Weights of a small mixture-of-experts language model, trained from scratch on English Wikipedia: width 256, a variant of Adam for the experts.
Below are experts of layer 4 (counted from 0) of a mixture-of-experts language model. Rows are named router (the router's row for the expert), gate (a neuron's input weights, with its number), up (a neuron's input weights, with its number) and show model dimensions 0-63. Each number is 50 + 12 x the weight over its row's rms, rounded and kept within 0 to 99.
Before each expert's rows: a language model's description of what the expert responds to; "gets" lists some tokens that make up at least twice as much of what it gets as of all text. This comes from a sample of Wikipedia text that the model never trained on. Tokens count by the router's weight.

# expert 21
Description: Months and census verbs. Month names after day numbers, he/He, and were or percent in census age and household statistics, such as 6 June, there were.
gets: " he", " He", " August", " October", " September", " July"
router:37 32 52 52 48 58 60 55 11 65 32 49 42 48 35 34 61 31 32 29 61 34 62 42 61 62 54 51 43 60 48 67 33 49 49 41 52 55 47 28 66 48 58 54 41 61 58 51 46 37 51 58 61 43 34 64 56 41 59 64 38 45 66 57
gate0:42 44 44 43 64 34 56 56 63 60 52 47 55 48 24 41 38 48 51 52 45 42 41 74 51 45 55 43 55 30 49 35 45 48 44 55 42 69 63 51 52 41 36 43 53 39 58 60 65 58 52 47 60 46 63 32 47 43 49 48 40 52 58 31
up0:37 47 42 53 55 47 59 38 46 65 59 53 51 66 40 42 38 48 37 80 50 48 53 46 33 57 36 35 53 47 52 52 56 68 47 50 47 70 60 40 54 49 38 33 44 39 42 64 65 53 38 44 44 63 40 54 38 20 55 55 29 56 56 36
gate1:52 56 41 47 53 41 38 64 66 49 60 31 45 44 45 44 56 58 44 36 46 31 59 22 58 70 45 63 41 50 47 35 67 50 37 41 61 52 51 40 48 48 46 35 56 56 57 67 37 53 53 29 35 35 70 54 58 41 41 45 46 66 50 51
up1:58 47 61 54 38 49 49 54 53 53 51 39 46 35 51 44 54 54 37 43 54 40 69 33 64 65 42 43 34 60 54 35 77 35 56 41 49 53 50 35 48 42 65 44 69 57 60 58 52 43 66 37 60 24 65 64 45 53 40 62 41 69 44 35
gate2:55 60 68 44 49 46 40 52 55 37 66 31 47 66 35 52 66 50 45 56 45 53 57 49 32 54 56 56 52 47 48 41 30 60 81 41 32 39 42 56 47 29 33 37 37 48 70 64 53 47 59 42 26 51 53 50 40 47 52 50 53 65 57 53
up2:64 42 64 41 55 52 44 65 57 51 45 37 33 64 55 40 76 52 40 37 52 35 65 44 38 56 62 48 54 66 67 49 36 63 62 40 46 45 28 44 63 52 41 36 52 57 50 67 53 40 46 27 34 39 52 44 43 47 33 38 40 49 57 47
gate3:59 27 49 48 53 49 22 63 41 33 42 51 54 65 43 44 61 53 72 56 42 39 60 29 40 31 54 19 65 45 35 57 14 60 42 49 75 48 69 60 29 54 41 70 44 40 54 50 43 52 44 55 58 50 34 71 41 59 55 53 72 48 45 71
up3:51 41 75 71 50 69 37 39 33 40 44 39 65 51 54 41 63 60 73 62 62 47 54 14 49 46 39 35 56 42 29 47 49 69 45 53 51 58 51 37 45 49 46 55 48 51 61 35 47 41 50 66 74 41 33 56 42 46 58 67 40 42 36 36
gate4:53 47 44 58 43 75 57 48 53 69 44 31 44 70 20 76 49 53 53 69 39 46 71 52 38 68 53 62 49 58 58 44 36 56 69 51 31 64 40 56 56 37 61 46 54 54 56 45 50 47 67 44 49 35 65 81 69 43 54 64 49 87 44 50
up4:55 14 64 77 61 71 55 56 47 57 25 39 43 69 38 63 58 37 51 60 35 47 75 61 53 59 46 69 43 51 59 56 56 45 69 41 33 51 30 39 65 54 33 34 39 62 62 52 33 56 52 23 70 33 59 45 76 59 53 48 51 47 50 33
gate5:51 56 55 65 54 43 53 62 60 34 48 64 65 49 55 55 39 22 57 49 24 21 46 51 59 38 42 47 56 57 66 37 40 39 66 38 44 46 42 78 31 40 53 28 47 52 61 70 38 35 50 32 44 34 54 46 60 51 49 54 42 49 55 52
up5:35 54 51 58 37 64 48 50 57 38 70 62 51 52 46 40 41 29 61 46 38 25 25 67 58 49 46 43 45 45 59 34 52 42 70 46 32 49 50 53 38 46 57 26 44 43 67 59 43 49 45 32 53 45 40 54 52 38 59 48 51 36 48 56
gate6:45 35 29 46 59 52 53 54 48 60 72 39 46 54 69 53 67 39 42 58 29 70 40 68 49 48 53 65 46 39 67 43 31 35 71 52 40 65 32 55 47 50 42 41 49 53 60 55 24 53 36 38 23 58 48 46 49 38 59 48 59 64 67 77
up6:33 29 35 62 54 56 34 43 58 55 62 47 52 37 60 46 44 57 34 44 44 43 48 65 56 67 30 51 32 21 72 61 60 38 52 37 69 55 67 55 46 53 37 28 43 53 54 59 24 58 40 15 35 57 44 48 45 47 62 33 61 40 53 57
gate7:34 35 56 57 65 61 40 42 55 59 40 25 66 41 39 36 42 44 43 76 57 35 74 36 44 58 55 65 38 44 65 66 45 52 66 56 41 52 50 57 60 44 50 33 43 40 44 56 68 69 56 33 35 31 58 48 50 58 32 36 37 52 51 51
up7:28 30 43 54 62 59 41 40 63 59 66 23 55 49 54 25 56 45 38 66 49 37 66 24 45 51 46 63 60 71 65 60 45 55 60 34 51 51 61 62 38 48 45 45 47 35 23 58 64 56 55 50 40 58 57 33 43 47 48 38 53 28 52 56
gate8:46 57 81 58 40 64 17 57 46 44 45 49 47 49 66 58 54 56 54 60 51 75 38 37 60 66 36 45 38 59 44 47 70 53 52 51 43 31 54 56 31 56 45 54 49 55 70 66 72 54 37 42 53 53 36 43 67 36 48 49 26 36 52 59
up8:51 43 67 66 72 44 45 47 64 53 54 64 54 52 70 41 45 42 49 59 33 61 49 42 41 55 66 45 74 65 50 38 45 44 40 46 53 53 56 66 51 52 45 53 53 59 57 49 74 44 22 46 49 65 41 32 48 48 61 35 49 53 67 25
gate9:27 33 37 57 71 31 49 54 52 40 31 67 26 53 34 47 70 60 60 61 39 34 49 72 62 53 25 53 59 54 68 32 44 61 63 61 50 45 61 52 61 41 62 55 44 54 52 47 48 69 78 57 23 37 57 70 41 57 60 40 58 60 46 67
up9:23 27 64 61 49 58 67 50 31 44 38 49 37 69 45 28 46 67 36 70 28 44 64 47 50 55 49 38 61 63 65 20 67 49 41 38 51 52 43 41 53 26 58 34 42 66 60 56 54 43 75 54 29 36 45 66 48 57 63 51 60 55 56 36
gate10:37 75 41 49 53 57 55 61 62 56 72 21 53 56 31 42 56 48 65 54 68 45 54 59 47 42 28 60 58 54 51 55 35 63 74 47 42 67 49 46 34 66 45 70 49 59 50 56 65 52 58 49 33 51 70 53 47 34 44 56 51 53 23 42
up10:49 70 38 60 46 44 45 58 36 43 50 26 54 45 52 44 67 42 64 62 64 53 53 68 50 57 36 35 53 62 54 65 29 65 62 43 39 57 45 47 28 55 47 57 53 41 47 54 61 52 58 53 37 48 56 46 45 30 35 46 40 49 43 52
gate11:35 73 31 32 56 52 43 57 65 51 32 42 41 40 32 60 45 32 44 43 43 50 50 63 56 62 49 73 65 39 52 58 38 56 42 57 57 60 54 42 61 42 67 48 44 50 80 60 52 50 54 41 70 57 42 49 67 56 51 50 49 67 53 70
up11:41 51 43 48 57 68 57 59 51 46 32 44 26 66 30 42 58 41 45 28 62 56 51 66 65 62 43 75 48 44 46 54 33 58 71 62 57 65 37 42 86 37 59 52 56 31 55 63 56 78 59 39 60 35 53 57 51 55 64 42 44 59 32 58
gate12:47 62 47 65 66 64 54 40 62 48 53 50 44 53 41 53 44 39 43 79 39 65 75 60 53 68 51 48 25 53 59 60 43 47 69 51 51 58 41 50 46 39 49 67 36 55 57 34 60 50 66 73 54 71 68 49 73 53 41 61 55 55 54 49
up12:20 55 67 72 63 70 70 41 57 29 43 45 47 53 46 34 51 41 49 69 64 62 50 68 53 65 79 39 42 65 47 49 56 47 70 55 52 56 57 46 63 40 58 78 38 66 69 37 64 71 61 60 46 50 51 61 46 35 57 56 50 57 64 44
gate13:56 40 51 58 51 52 36 29 33 60 34 42 55 54 32 56 49 48 57 69 37 40 53 48 49 72 32 64 31 62 51 47 45 49 58 47 47 55 40 48 41 37 47 35 50 62 43 59 46 41 48 30 39 70 24 40 55 53 43 46 46 52 65 42
up13:48 21 65 77 69 35 47 47 51 53 23 35 35 54 54 68 68 48 58 64 40 48 51 52 39 77 55 77 55 52 51 24 34 40 53 79 44 52 44 64 58 36 82 45 36 47 40 26 39 62 63 36 49 44 56 52 54 49 58 37 60 18 58 51
gate14:52 32 31 43 37 70 64 29 50 49 60 46 45 50 68 61 62 56 34 62 18 37 55 40 45 53 62 37 69 29 70 24 41 50 38 54 68 70 41 50 56 27 36 48 44 36 44 73 40 51 50 45 42 58 33 58 59 50 87 48 45 78 72 49
up14:61 28 55 69 40 56 55 30 40 52 66 34 49 54 42 36 55 51 15 67 43 22 60 33 63 59 49 33 48 58 62 32 44 62 45 50 46 64 38 50 64 43 47 36 26 52 38 54 36 53 49 50 45 46 37 57 60 57 78 41 35 35 71 45
gate15:44 40 58 80 47 33 57 59 62 61 52 52 54 12 60 51 55 47 32 35 53 64 65 46 44 26 36 53 48 35 65 44 62 59 42 49 54 56 65 53 52 41 42 27 65 38 42 42 46 61 39 56 25 34 49 41 44 37 84 38 38 41 42 54
up15:42 66 71 74 33 41 34 47 38 44 62 42 51 51 53 53 67 54 28 58 49 60 67 48 55 36 34 56 63 44 53 42 71 60 49 55 47 54 60 39 49 46 49 19 43 47 46 45 30 54 39 52 53 38 46 29 66 49 79 45 47 35 48 54
gate16:33 46 65 47 45 83 47 79 48 71 46 41 36 25 50 40 47 52 40 51 60 39 41 43 46 54 29 59 73 23 34 38 42 61 74 54 45 29 61 58 33 55 57 51 40 50 62 40 50 39 56 60 61 37 49 59 44 52 44 47 45 35 48 47
up16:43 59 55 55 37 88 48 74 37 84 44 41 45 33 40 35 67 56 26 48 58 45 55 42 44 63 27 35 86 41 54 40 53 77 54 53 38 40 66 40 41 44 64 47 42 34 78 44 58 52 53 71 51 26 56 68 41 48 58 42 54 39 51 49

# expert 18
Description: Name-internal syllables. Middle pieces like re, ra, ro, ri inside proper names and rare words, plus name starts San, Mor, Pet and numbers in tables.
gets: "re", "i", "ra", " Y", "ro", "f"
router:55 55 41 45 53 59 61 69 50 52 48 54 40 44 69 48 43 56 63 41 56 29 31 54 33 42 40 61 49 51 54 48 80 62 63 40 59 36 53 38 66 42 61 50 65 43 45 62 67 29 64 30 50 68 63 61 51 64 42 58 76 49 43 44
gate0:60 50 60 53 34 52 43 49 66 64 47 70 52 46 59 44 65 42 59 60 47 34 50 55 42 52 56 57 62 56 64 49 59 47 54 61 57 42 65 52 82 52 52 66 30 44 54 68 61 56 48 39 36 50 57 61 63 20 34 49 29 46 74 67
up0:57 31 70 68 52 48 41 56 58 60 54 53 59 52 65 62 72 42 61 74 66 39 52 39 42 67 46 42 66 64 56 43 56 64 61 45 62 42 69 50 52 38 42 76 56 47 44 57 56 63 67 25 50 54 38 74 47 27 44 45 36 54 63 45
gate1:58 40 49 46 50 45 65 25 47 47 55 53 58 49 56 42 32 53 60 58 51 55 39 52 43 53 52 36 61 46 44 29 59 26 39 63 71 28 76 50 58 60 43 64 56 51 27 55 33 51 53 42 27 51 53 48 58 67 49 43 60 71 60 63
up1:49 44 42 38 60 53 55 52 35 48 50 77 22 42 49 62 34 55 70 58 43 56 31 65 49 59 76 27 58 51 48 52 58 25 55 50 45 57 56 47 53 49 65 61 60 48 35 37 57 38 45 54 58 31 53 65 57 64 36 50 56 57 53 59
gate2:56 55 69 29 38 40 64 50 53 46 46 32 53 22 60 69 38 55 43 43 51 43 60 52 47 45 57 22 32 48 57 44 37 36 72 48 52 46 37 48 38 58 30 46 50 51 53 13 43 52 59 52 36 47 70 48 50 53 46 37 54 48 60 57
up2:54 53 66 45 42 59 57 44 68 43 50 44 45 32 58 45 37 53 29 43 42 36 53 40 25 57 58 45 21 51 57 43 45 48 71 52 35 26 30 44 37 40 53 50 46 41 38 37 66 33 55 56 44 53 57 58 67 45 34 50 45 57 24 47
gate3:38 35 47 61 42 78 19 59 61 73 44 40 35 36 64 67 46 43 21 45 53 59 35 56 51 51 55 53 59 60 59 28 78 58 70 47 54 46 56 56 61 38 44 58 84 59 39 72 58 53 58 51 49 63 52 59 38 42 14 40 51 69 32 45
up3:53 57 39 62 45 61 27 69 55 66 53 55 33 43 63 60 50 62 33 37 48 47 31 44 63 37 46 53 57 42 35 30 69 69 53 53 52 38 55 53 71 37 42 51 83 54 38 89 60 46 54 37 55 54 51 59 37 47 47 40 58 52 38 64
gate4:49 39 66 46 58 35 40 55 68 35 42 61 50 64 49 41 49 47 60 56 49 40 43 59 54 61 35 37 68 44 44 37 65 55 50 46 56 37 48 47 42 68 31 55 51 64 48 47 39 55 34 52 24 65 68 71 55 43 37 56 50 50 39 56
up4:46 49 52 52 48 42 28 52 47 48 39 47 41 63 52 24 37 63 62 43 64 47 61 43 27 66 35 59 49 45 59 48 65 57 63 66 41 32 60 51 39 34 76 59 50 45 47 39 48 45 54 42 19 75 70 54 54 58 39 52 60 52 50 65
gate5:52 34 93 70 70 61 68 53 74 42 34 32 55 48 40 57 40 54 46 50 68 36 50 46 61 41 53 43 53 40 45 46 58 50 56 48 49 61 30 51 32 51 60 53 51 60 43 50 62 48 39 67 71 44 59 52 43 62 36 67 30 49 43 64
up5:52 55 54 71 59 65 58 34 54 61 58 45 52 83 33 58 45 56 46 23 33 36 64 51 31 28 38 52 59 50 39 62 75 55 58 31 41 37 44 20 43 48 34 43 69 67 41 65 65 29 57 55 56 53 61 40 50 45 82 58 62 59 43 35
gate6:56 42 38 63 34 50 53 59 61 46 60 44 48 50 44 47 33 42 58 50 61 40 48 61 55 40 44 49 58 42 59 44 40 41 59 59 75 33 41 61 60 26 37 29 57 57 53 54 55 21 57 50 58 52 54 50 50 52 43 66 55 47 43 74
up6:43 71 52 57 51 50 59 51 47 38 38 51 31 71 45 51 43 55 67 68 58 49 39 52 39 38 51 36 62 62 40 51 58 54 73 43 58 63 49 50 29 28 52 42 73 47 59 71 69 38 65 48 42 49 54 59 58 52 63 51 55 47 32 35
gate7:45 51 66 61 60 59 45 42 36 57 37 51 49 52 60 48 49 35 59 54 47 55 39 37 72 29 51 59 62 55 52 39 47 56 69 58 64 21 55 52 48 56 75 38 57 50 58 58 30 27 43 53 50 54 50 43 47 53 73 60 62 45 55 61
up7:53 55 53 57 86 51 46 48 60 60 50 42 45 48 68 51 34 51 38 70 57 40 47 50 58 34 60 47 50 69 65 57 25 49 69 42 75 16 39 50 20 52 57 64 44 54 50 39 72 53 57 36 39 33 78 37 52 44 54 72 39 67 55 58
gate8:45 56 49 50 28 36 54 53 59 63 65 51 37 32 64 66 33 43 66 63 56 58 67 35 64 37 63 23 60 37 49 59 25 36 50 61 52 48 72 62 55 64 49 30 57 47 39 53 40 36 51 56 64 31 46 48 73 41 60 44 47 65 74 45
up8:42 67 61 53 52 55 85 47 54 61 60 69 19 33 66 70 49 55 69 50 64 57 49 45 43 34 45 42 78 49 44 56 53 61 52 71 58 42 46 46 58 33 40 49 44 51 33 58 55 44 37 40 58 26 50 75 65 53 73 58 66 54 68 33
gate9:55 61 44 47 44 57 60 57 53 40 52 36 54 64 37 50 54 26 45 59 46 53 37 68 62 39 48 49 38 49 60 85 46 50 53 30 62 45 46 61 71 42 29 33 55 65 62 66 26 55 45 45 50 56 54 46 51 53 48 40 56 64 39 46
up9:54 42 73 34 35 64 75 41 62 43 71 58 57 51 43 45 49 38 71 66 57 51 57 65 36 17 80 39 40 41 61 63 55 50 47 48 51 35 36 56 68 26 61 55 62 24 55 61 35 64 35 50 51 53 38 57 51 44 37 53 81 63 47 38
gate10:43 38 65 48 62 69 58 51 51 49 52 60 63 33 58 48 51 19 45 35 57 56 53 51 53 46 22 45 56 32 41 32 62 58 53 28 44 56 63 51 71 46 42 52 75 37 57 48 44 29 56 45 52 46 39 48 43 49 49 55 68 47 30 46
up10:39 58 60 52 30 60 72 71 62 46 61 68 41 33 54 62 34 39 67 27 46 49 52 72 21 52 37 35 56 64 31 53 44 79 50 47 36 43 68 44 60 26 53 50 65 37 50 62 71 37 48 73 51 34 32 67 50 58 42 61 51 51 40 35
gate11:41 73 57 44 56 60 32 44 47 45 53 60 40 65 58 67 59 62 57 61 57 36 66 44 39 49 49 40 53 30 52 38 64 28 56 59 39 46 42 43 32 64 35 43 45 37 57 39 30 39 59 50 42 63 71 60 56 63 40 56 33 57 56 35
up11:45 56 59 65 69 50 42 58 35 53 44 59 33 59 57 65 65 58 74 66 65 45 72 46 27 49 59 65 60 20 48 39 68 47 48 62 55 50 49 56 26 44 51 50 65 31 61 32 47 48 53 46 49 62 61 49 59 40 38 67 30 62 61 30
gate12:48 34 43 48 35 55 32 53 86 50 60 46 48 42 51 60 57 37 63 30 59 61 62 49 38 46 48 39 47 45 54 35 45 59 53 54 56 28 47 50 52 44 43 38 37 56 35 41 66 58 55 61 65 61 57 42 43 49 38 60 37 64 51 41
up12:62 38 56 75 63 51 43 50 63 53 59 45 53 50 50 67 45 38 49 39 63 76 53 56 32 52 62 49 42 58 46 29 47 59 45 44 54 41 34 60 49 47 48 43 52 68 29 40 61 55 58 48 64 48 63 36 40 59 41 53 58 67 42 46
gate13:41 63 41 56 35 51 51 65 58 69 39 56 30 52 39 40 49 56 55 51 54 40 43 54 33 44 25 35 42 53 57 39 51 42 64 47 59 65 53 71 43 38 46 40 65 38 76 42 41 53 56 56 32 45 62 48 65 41 39 41 63 63 58 56
up13:46 52 57 58 42 50 57 59 49 60 68 46 42 46 18 51 61 52 57 39 51 57 36 77 36 48 35 41 37 56 39 42 48 59 52 27 46 70 63 75 63 27 42 38 56 57 76 55 49 50 37 43 68 48 49 49 51 44 53 27 65 42 56 58
gate14:55 51 68 53 51 60 36 36 70 43 53 58 76 40 53 53 47 35 43 37 49 34 66 49 53 53 39 34 47 20 48 56 64 38 34 39 51 30 43 41 43 43 66 51 56 46 46 40 30 28 55 61 55 56 58 56 38 48 38 34 61 32 65 54
up14:67 42 71 44 69 51 42 51 75 46 56 50 73 36 48 57 30 45 53 37 55 56 47 61 55 51 33 34 45 48 54 44 56 61 47 53 53 12 56 45 52 47 58 73 59 43 61 39 27 54 60 52 42 55 39 49 39 54 50 33 42 34 46 74
gate15:43 57 50 44 48 67 51 72 65 50 38 65 46 54 55 49 48 43 47 73 50 49 60 52 52 22 53 44 40 64 61 56 39 38 56 38 66 35 64 40 53 44 68 50 24 66 55 54 45 58 50 39 50 72 58 28 44 51 75 40 43 65 48 58
up15:64 54 30 46 52 64 51 75 37 40 49 64 29 49 50 48 47 57 37 69 38 55 64 54 45 36 48 36 43 71 57 65 55 51 54 56 56 62 47 46 56 41 50 57 41 68 41 67 59 52 35 42 57 68 55 39 54 58 60 31 50 48 70 70
gate16:32 49 62 25 50 59 46 48 45 32 46 59 43 28 57 36 47 48 53 55 49 39 36 37 39 64 46 65 48 30 63 43 39 55 44 38 53 52 68 37 52 32 45 38 38 53 38 65 50 51 42 39 56 40 37 64 75 23 34 58 51 32 55 43
up16:33 73 54 37 27 49 65 47 43 51 40 74 41 42 44 50 56 43 62 57 76 62 39 38 46 45 38 50 57 71 53 43 69 67 58 43 56 41 51 35 53 50 58 61 28 47 36 58 44 41 48 38 58 59 30 69 55 56 61 59 53 32 48 30

# expert 36
Description: Capital letters in acronyms. Single uppercase letters inside acronyms and all-caps codes (TIPA, TIME, USA, ESA), plus non-Latin letters and accented characters in names.
gets: " U", "I", "D", "E", "S", "O"
router:21 43 54 38 46 57 47 44 39 46 57 59 28 61 48 53 57 46 63 52 27 48 52 41 35 54 45 48 62 45 56 30 63 35 46 46 51 78 31 72 67 66 38 52 24 18 49 73 55 30 66 68 60 56 37 39 47 50 41 52 65 58 46 46
gate0:31 44 62 49 36 54 52 60 38 47 27 56 55 45 56 48 36 41 54 56 58 60 38 56 48 30 36 63 53 31 61 36 62 43 46 64 58 39 64 52 27 41 41 33 55 55 55 58 41 58 58 64 36 45 53 51 51 28 58 45 71 47 41 56
up0:53 45 47 47 40 66 32 35 40 62 50 54 39 52 68 60 55 27 38 69 35 50 47 54 34 48 62 43 53 24 63 42 57 28 52 73 42 51 57 48 45 39 56 29 59 50 46 73 59 58 41 47 51 46 55 61 54 40 56 47 53 47 58 65
gate1:65 64 42 57 52 46 61 40 46 63 71 42 48 50 71 61 49 34 72 53 69 58 32 46 48 65 43 44 44 54 67 52 41 57 50 67 58 72 52 31 44 54 56 35 28 53 43 57 42 40 45 48 47 64 67 79 60 54 60 34 47 55 49 48
up1:67 45 45 42 70 56 52 60 34 53 42 64 37 61 27 52 68 42 45 45 44 50 49 49 52 39 63 54 47 52 48 42 48 61 54 51 52 56 51 60 42 38 54 53 54 55 50 41 58 57 60 61 44 47 53 44 55 49 37 46 52 73 49 66
gate2:66 43 36 46 41 48 41 41 83 53 77 31 51 54 74 59 43 29 39 42 48 67 69 55 59 41 35 29 15 44 68 67 38 29 48 54 40 38 42 35 50 53 63 53 49 56 42 36 50 43 55 62 53 70 54 63 62 50 42 38 57 53 49 61
up2:42 49 44 71 48 44 53 47 67 53 52 58 56 52 79 42 51 34 47 46 40 77 63 61 53 31 49 61 42 47 67 41 44 36 53 57 34 39 44 54 38 36 50 34 41 44 54 40 37 46 57 69 32 57 39 37 64 40 58 35 67 66 53 57
gate3:51 64 46 63 44 59 64 66 57 41 42 42 48 49 42 42 68 63 72 49 42 47 42 66 55 55 67 52 54 72 50 31 33 55 56 50 71 54 45 48 46 47 35 54 36 62 56 40 28 64 52 65 64 51 58 37 51 50 42 64 21 76 56 27
up3:30 35 52 47 58 56 62 60 30 26 23 48 50 52 56 32 47 54 59 62 46 63 43 40 36 35 72 62 53 59 42 47 43 34 55 40 52 64 45 76 61 42 54 56 39 53 44 46 53 55 57 52 63 57 54 34 41 45 56 53 57 40 56 35
gate4:54 43 64 81 47 46 53 35 31 33 58 62 48 40 30 51 67 54 71 49 53 69 53 30 50 46 62 61 55 35 41 51 51 58 58 54 54 41 53 76 44 29 33 57 60 44 39 47 29 64 77 53 59 50 66 33 58 38 46 58 64 61 55 36
up4:51 56 45 80 63 44 46 34 43 38 43 56 41 45 19 35 58 55 60 59 37 67 47 41 38 53 72 63 47 39 54 36 43 36 67 61 53 51 44 62 51 23 62 59 53 49 70 56 46 58 65 50 52 35 45 33 51 40 39 46 61 45 50 49
gate5:62 59 64 40 22 42 53 44 27 58 58 30 57 35 65 74 62 69 48 49 65 36 45 48 35 42 45 37 40 42 63 46 43 52 60 53 60 50 62 60 57 56 43 61 40 50 63 44 69 48 60 41 53 68 53 54 51 57 51 36 52 49 49 58
up5:38 74 45 50 31 49 61 45 49 61 50 27 49 34 51 51 68 58 72 41 70 57 40 11 45 56 56 41 40 60 66 56 57 43 51 42 51 53 64 62 60 61 35 80 50 53 45 45 47 58 65 48 46 55 49 53 53 48 38 29 35 48 58 65
gate6:55 21 59 68 55 54 48 35 53 41 54 79 27 45 41 47 53 41 70 50 73 70 57 45 32 59 34 32 38 57 62 56 44 69 62 53 50 47 61 40 36 56 47 37 43 35 59 37 54 51 48 28 40 55 58 68 31 72 46 56 34 48 55 59
up6:34 33 47 58 52 56 46 43 40 41 44 57 32 47 28 51 60 43 72 49 75 67 60 40 41 61 40 30 31 60 45 51 51 48 42 40 44 56 59 63 52 38 54 54 44 43 40 18 64 50 53 43 37 60 68 53 52 48 48 66 63 55 63 72
gate7:51 36 63 59 64 50 55 40 41 55 39 39 19 50 43 41 48 22 78 42 47 55 40 27 61 57 37 46 67 56 59 56 59 64 46 53 55 58 62 40 40 62 47 19 57 42 65 34 66 62 50 45 31 38 36 49 35 63 36 80 55 32 55 64
up7:68 36 67 64 48 44 55 59 49 61 37 38 39 60 36 24 46 28 65 48 32 51 44 54 46 68 27 49 55 45 51 39 50 53 58 61 48 44 59 42 51 55 58 27 45 32 49 35 55 43 48 36 34 48 57 54 48 48 37 63 47 34 39 49
gate8:58 24 46 40 52 52 54 45 52 53 55 47 54 45 24 54 65 47 55 53 38 43 41 38 28 57 55 35 41 41 35 28 46 34 44 39 67 56 47 70 49 48 45 56 43 36 64 46 48 59 29 21 68 44 44 52 57 32 46 79 58 58 54 48
up8:60 33 55 41 53 48 64 27 61 44 59 56 36 37 28 47 49 38 42 66 44 33 39 54 29 37 63 41 44 52 52 35 83 40 42 52 55 43 57 57 54 35 40 32 56 46 48 61 54 61 24 39 61 44 62 49 41 42 54 69 54 39 40 55
gate9:61 70 51 49 83 52 38 43 49 62 31 39 34 50 51 28 49 57 56 46 57 60 58 54 74 43 63 51 50 48 62 71 70 43 39 45 47 47 56 52 61 42 43 30 68 49 44 49 53 45 26 57 46 37 42 69 35 56 50 67 46 52 65 49
up9:38 49 50 39 61 27 40 61 56 65 62 50 44 48 38 44 43 65 56 52 55 53 58 46 33 67 44 46 36 71 48 68 50 52 42 45 53 52 45 55 50 42 53 49 45 33 55 55 56 38 47 68 30 51 61 60 55 48 54 61 52 56 74 70
gate10:28 57 46 44 48 62 38 47 40 40 65 50 31 38 54 26 41 54 46 51 46 51 48 74 54 37 66 57 70 64 67 40 67 26 51 44 65 52 49 42 50 63 33 35 42 38 38 63 54 43 41 51 55 48 40 44 88 49 55 53 49 63 67 38
up10:44 45 50 56 55 41 45 43 42 23 72 33 56 28 34 35 38 53 48 70 44 49 49 58 33 41 30 64 62 44 57 29 53 52 36 48 62 46 54 47 55 48 29 36 53 43 48 49 71 52 62 62 24 50 64 60 69 39 55 60 46 51 54 54
gate11:25 36 35 67 47 39 61 83 66 58 29 69 47 52 36 66 42 49 55 58 49 47 44 37 69 48 48 38 47 55 71 52 57 32 50 42 44 64 53 57 71 54 47 53 42 59 54 47 51 41 35 57 20 52 42 62 46 27 54 53 62 49 70 66
up11:46 50 46 63 59 52 32 38 67 39 27 39 59 59 35 22 37 38 36 58 21 57 56 39 42 65 47 47 39 68 67 67 57 42 86 59 48 40 55 58 46 49 57 49 48 56 58 41 56 61 71 46 16 38 52 59 48 60 41 67 55 70 48 52
gate12:66 48 55 43 57 63 34 50 41 50 56 70 27 41 60 59 59 63 59 74 60 57 51 71 31 62 46 45 68 46 49 51 39 56 47 53 41 47 46 30 36 65 60 50 38 56 43 65 49 44 36 20 34 54 57 39 45 51 44 69 53 48 69 50
up12:69 61 48 56 47 54 38 56 46 44 47 52 23 54 68 36 39 57 54 66 55 51 34 51 32 42 42 52 46 51 76 63 31 53 62 52 48 45 54 51 37 49 55 59 46 45 61 66 40 54 53 36 39 76 57 28 39 39 58 42 54 44 52 45
gate13:57 58 42 39 48 60 51 35 48 67 72 70 40 31 65 56 56 44 57 43 61 50 45 44 57 40 69 59 37 42 59 40 49 63 43 56 44 57 52 50 53 36 61 50 57 59 48 45 39 52 60 29 73 56 33 44 38 53 47 49 61 54 49 67
up13:49 38 42 52 66 51 52 53 34 36 43 63 40 50 53 79 42 45 53 41 57 54 64 41 52 41 51 75 41 36 60 38 35 61 55 40 34 59 64 69 48 26 33 52 55 43 53 42 40 46 73 48 55 48 58 52 59 34 54 41 57 48 57 52
gate14:48 63 30 46 31 68 55 64 60 69 54 47 40 51 34 51 56 54 47 39 60 38 36 25 44 59 54 65 45 31 46 42 52 47 47 34 46 45 36 31 54 36 50 46 35 55 57 49 51 54 52 56 46 45 57 43 64 50 48 27 49 40 60 55
up14:41 44 48 43 41 60 62 28 52 65 61 53 37 64 48 34 37 29 62 41 43 24 53 42 39 54 55 84 68 32 42 52 74 62 42 31 42 56 47 51 62 28 41 57 40 60 46 79 60 46 45 43 52 48 56 42 49 38 44 52 61 61 63 46
gate15:44 53 56 59 75 54 51 72 35 23 35 48 37 52 37 47 69 46 71 48 42 80 47 37 70 33 41 50 52 39 37 48 52 58 66 60 52 46 42 54 58 41 55 59 31 56 38 68 35 41 46 64 50 44 43 41 56 56 34 50 58 44 46 48
up15:58 59 62 52 66 49 49 43 43 61 32 75 40 43 63 38 55 53 60 52 58 61 44 41 47 49 49 45 47 30 43 38 58 49 48 72 53 57 53 61 70 41 50 47 46 51 34 82 39 58 46 50 43 57 40 50 61 55 26 47 65 71 55 41
gate16:46 50 22 34 43 70 51 70 53 48 52 39 51 61 53 67 57 63 73 88 38 49 52 32 60 66 33 34 19 62 72 48 29 50 56 52 52 48 49 47 50 56 53 61 39 30 51 54 51 33 51 57 32 40 62 68 80 53 45 58 40 40 60 49
up16:58 78 57 51 27 62 66 52 46 64 30 54 52 45 59 60 44 36 58 69 34 73 46 30 59 48 47 53 43 43 52 55 56 64 70 52 57 49 29 62 30 45 61 35 59 32 46 63 45 64 44 50 38 40 52 57 69 63 47 59 59 51 50 46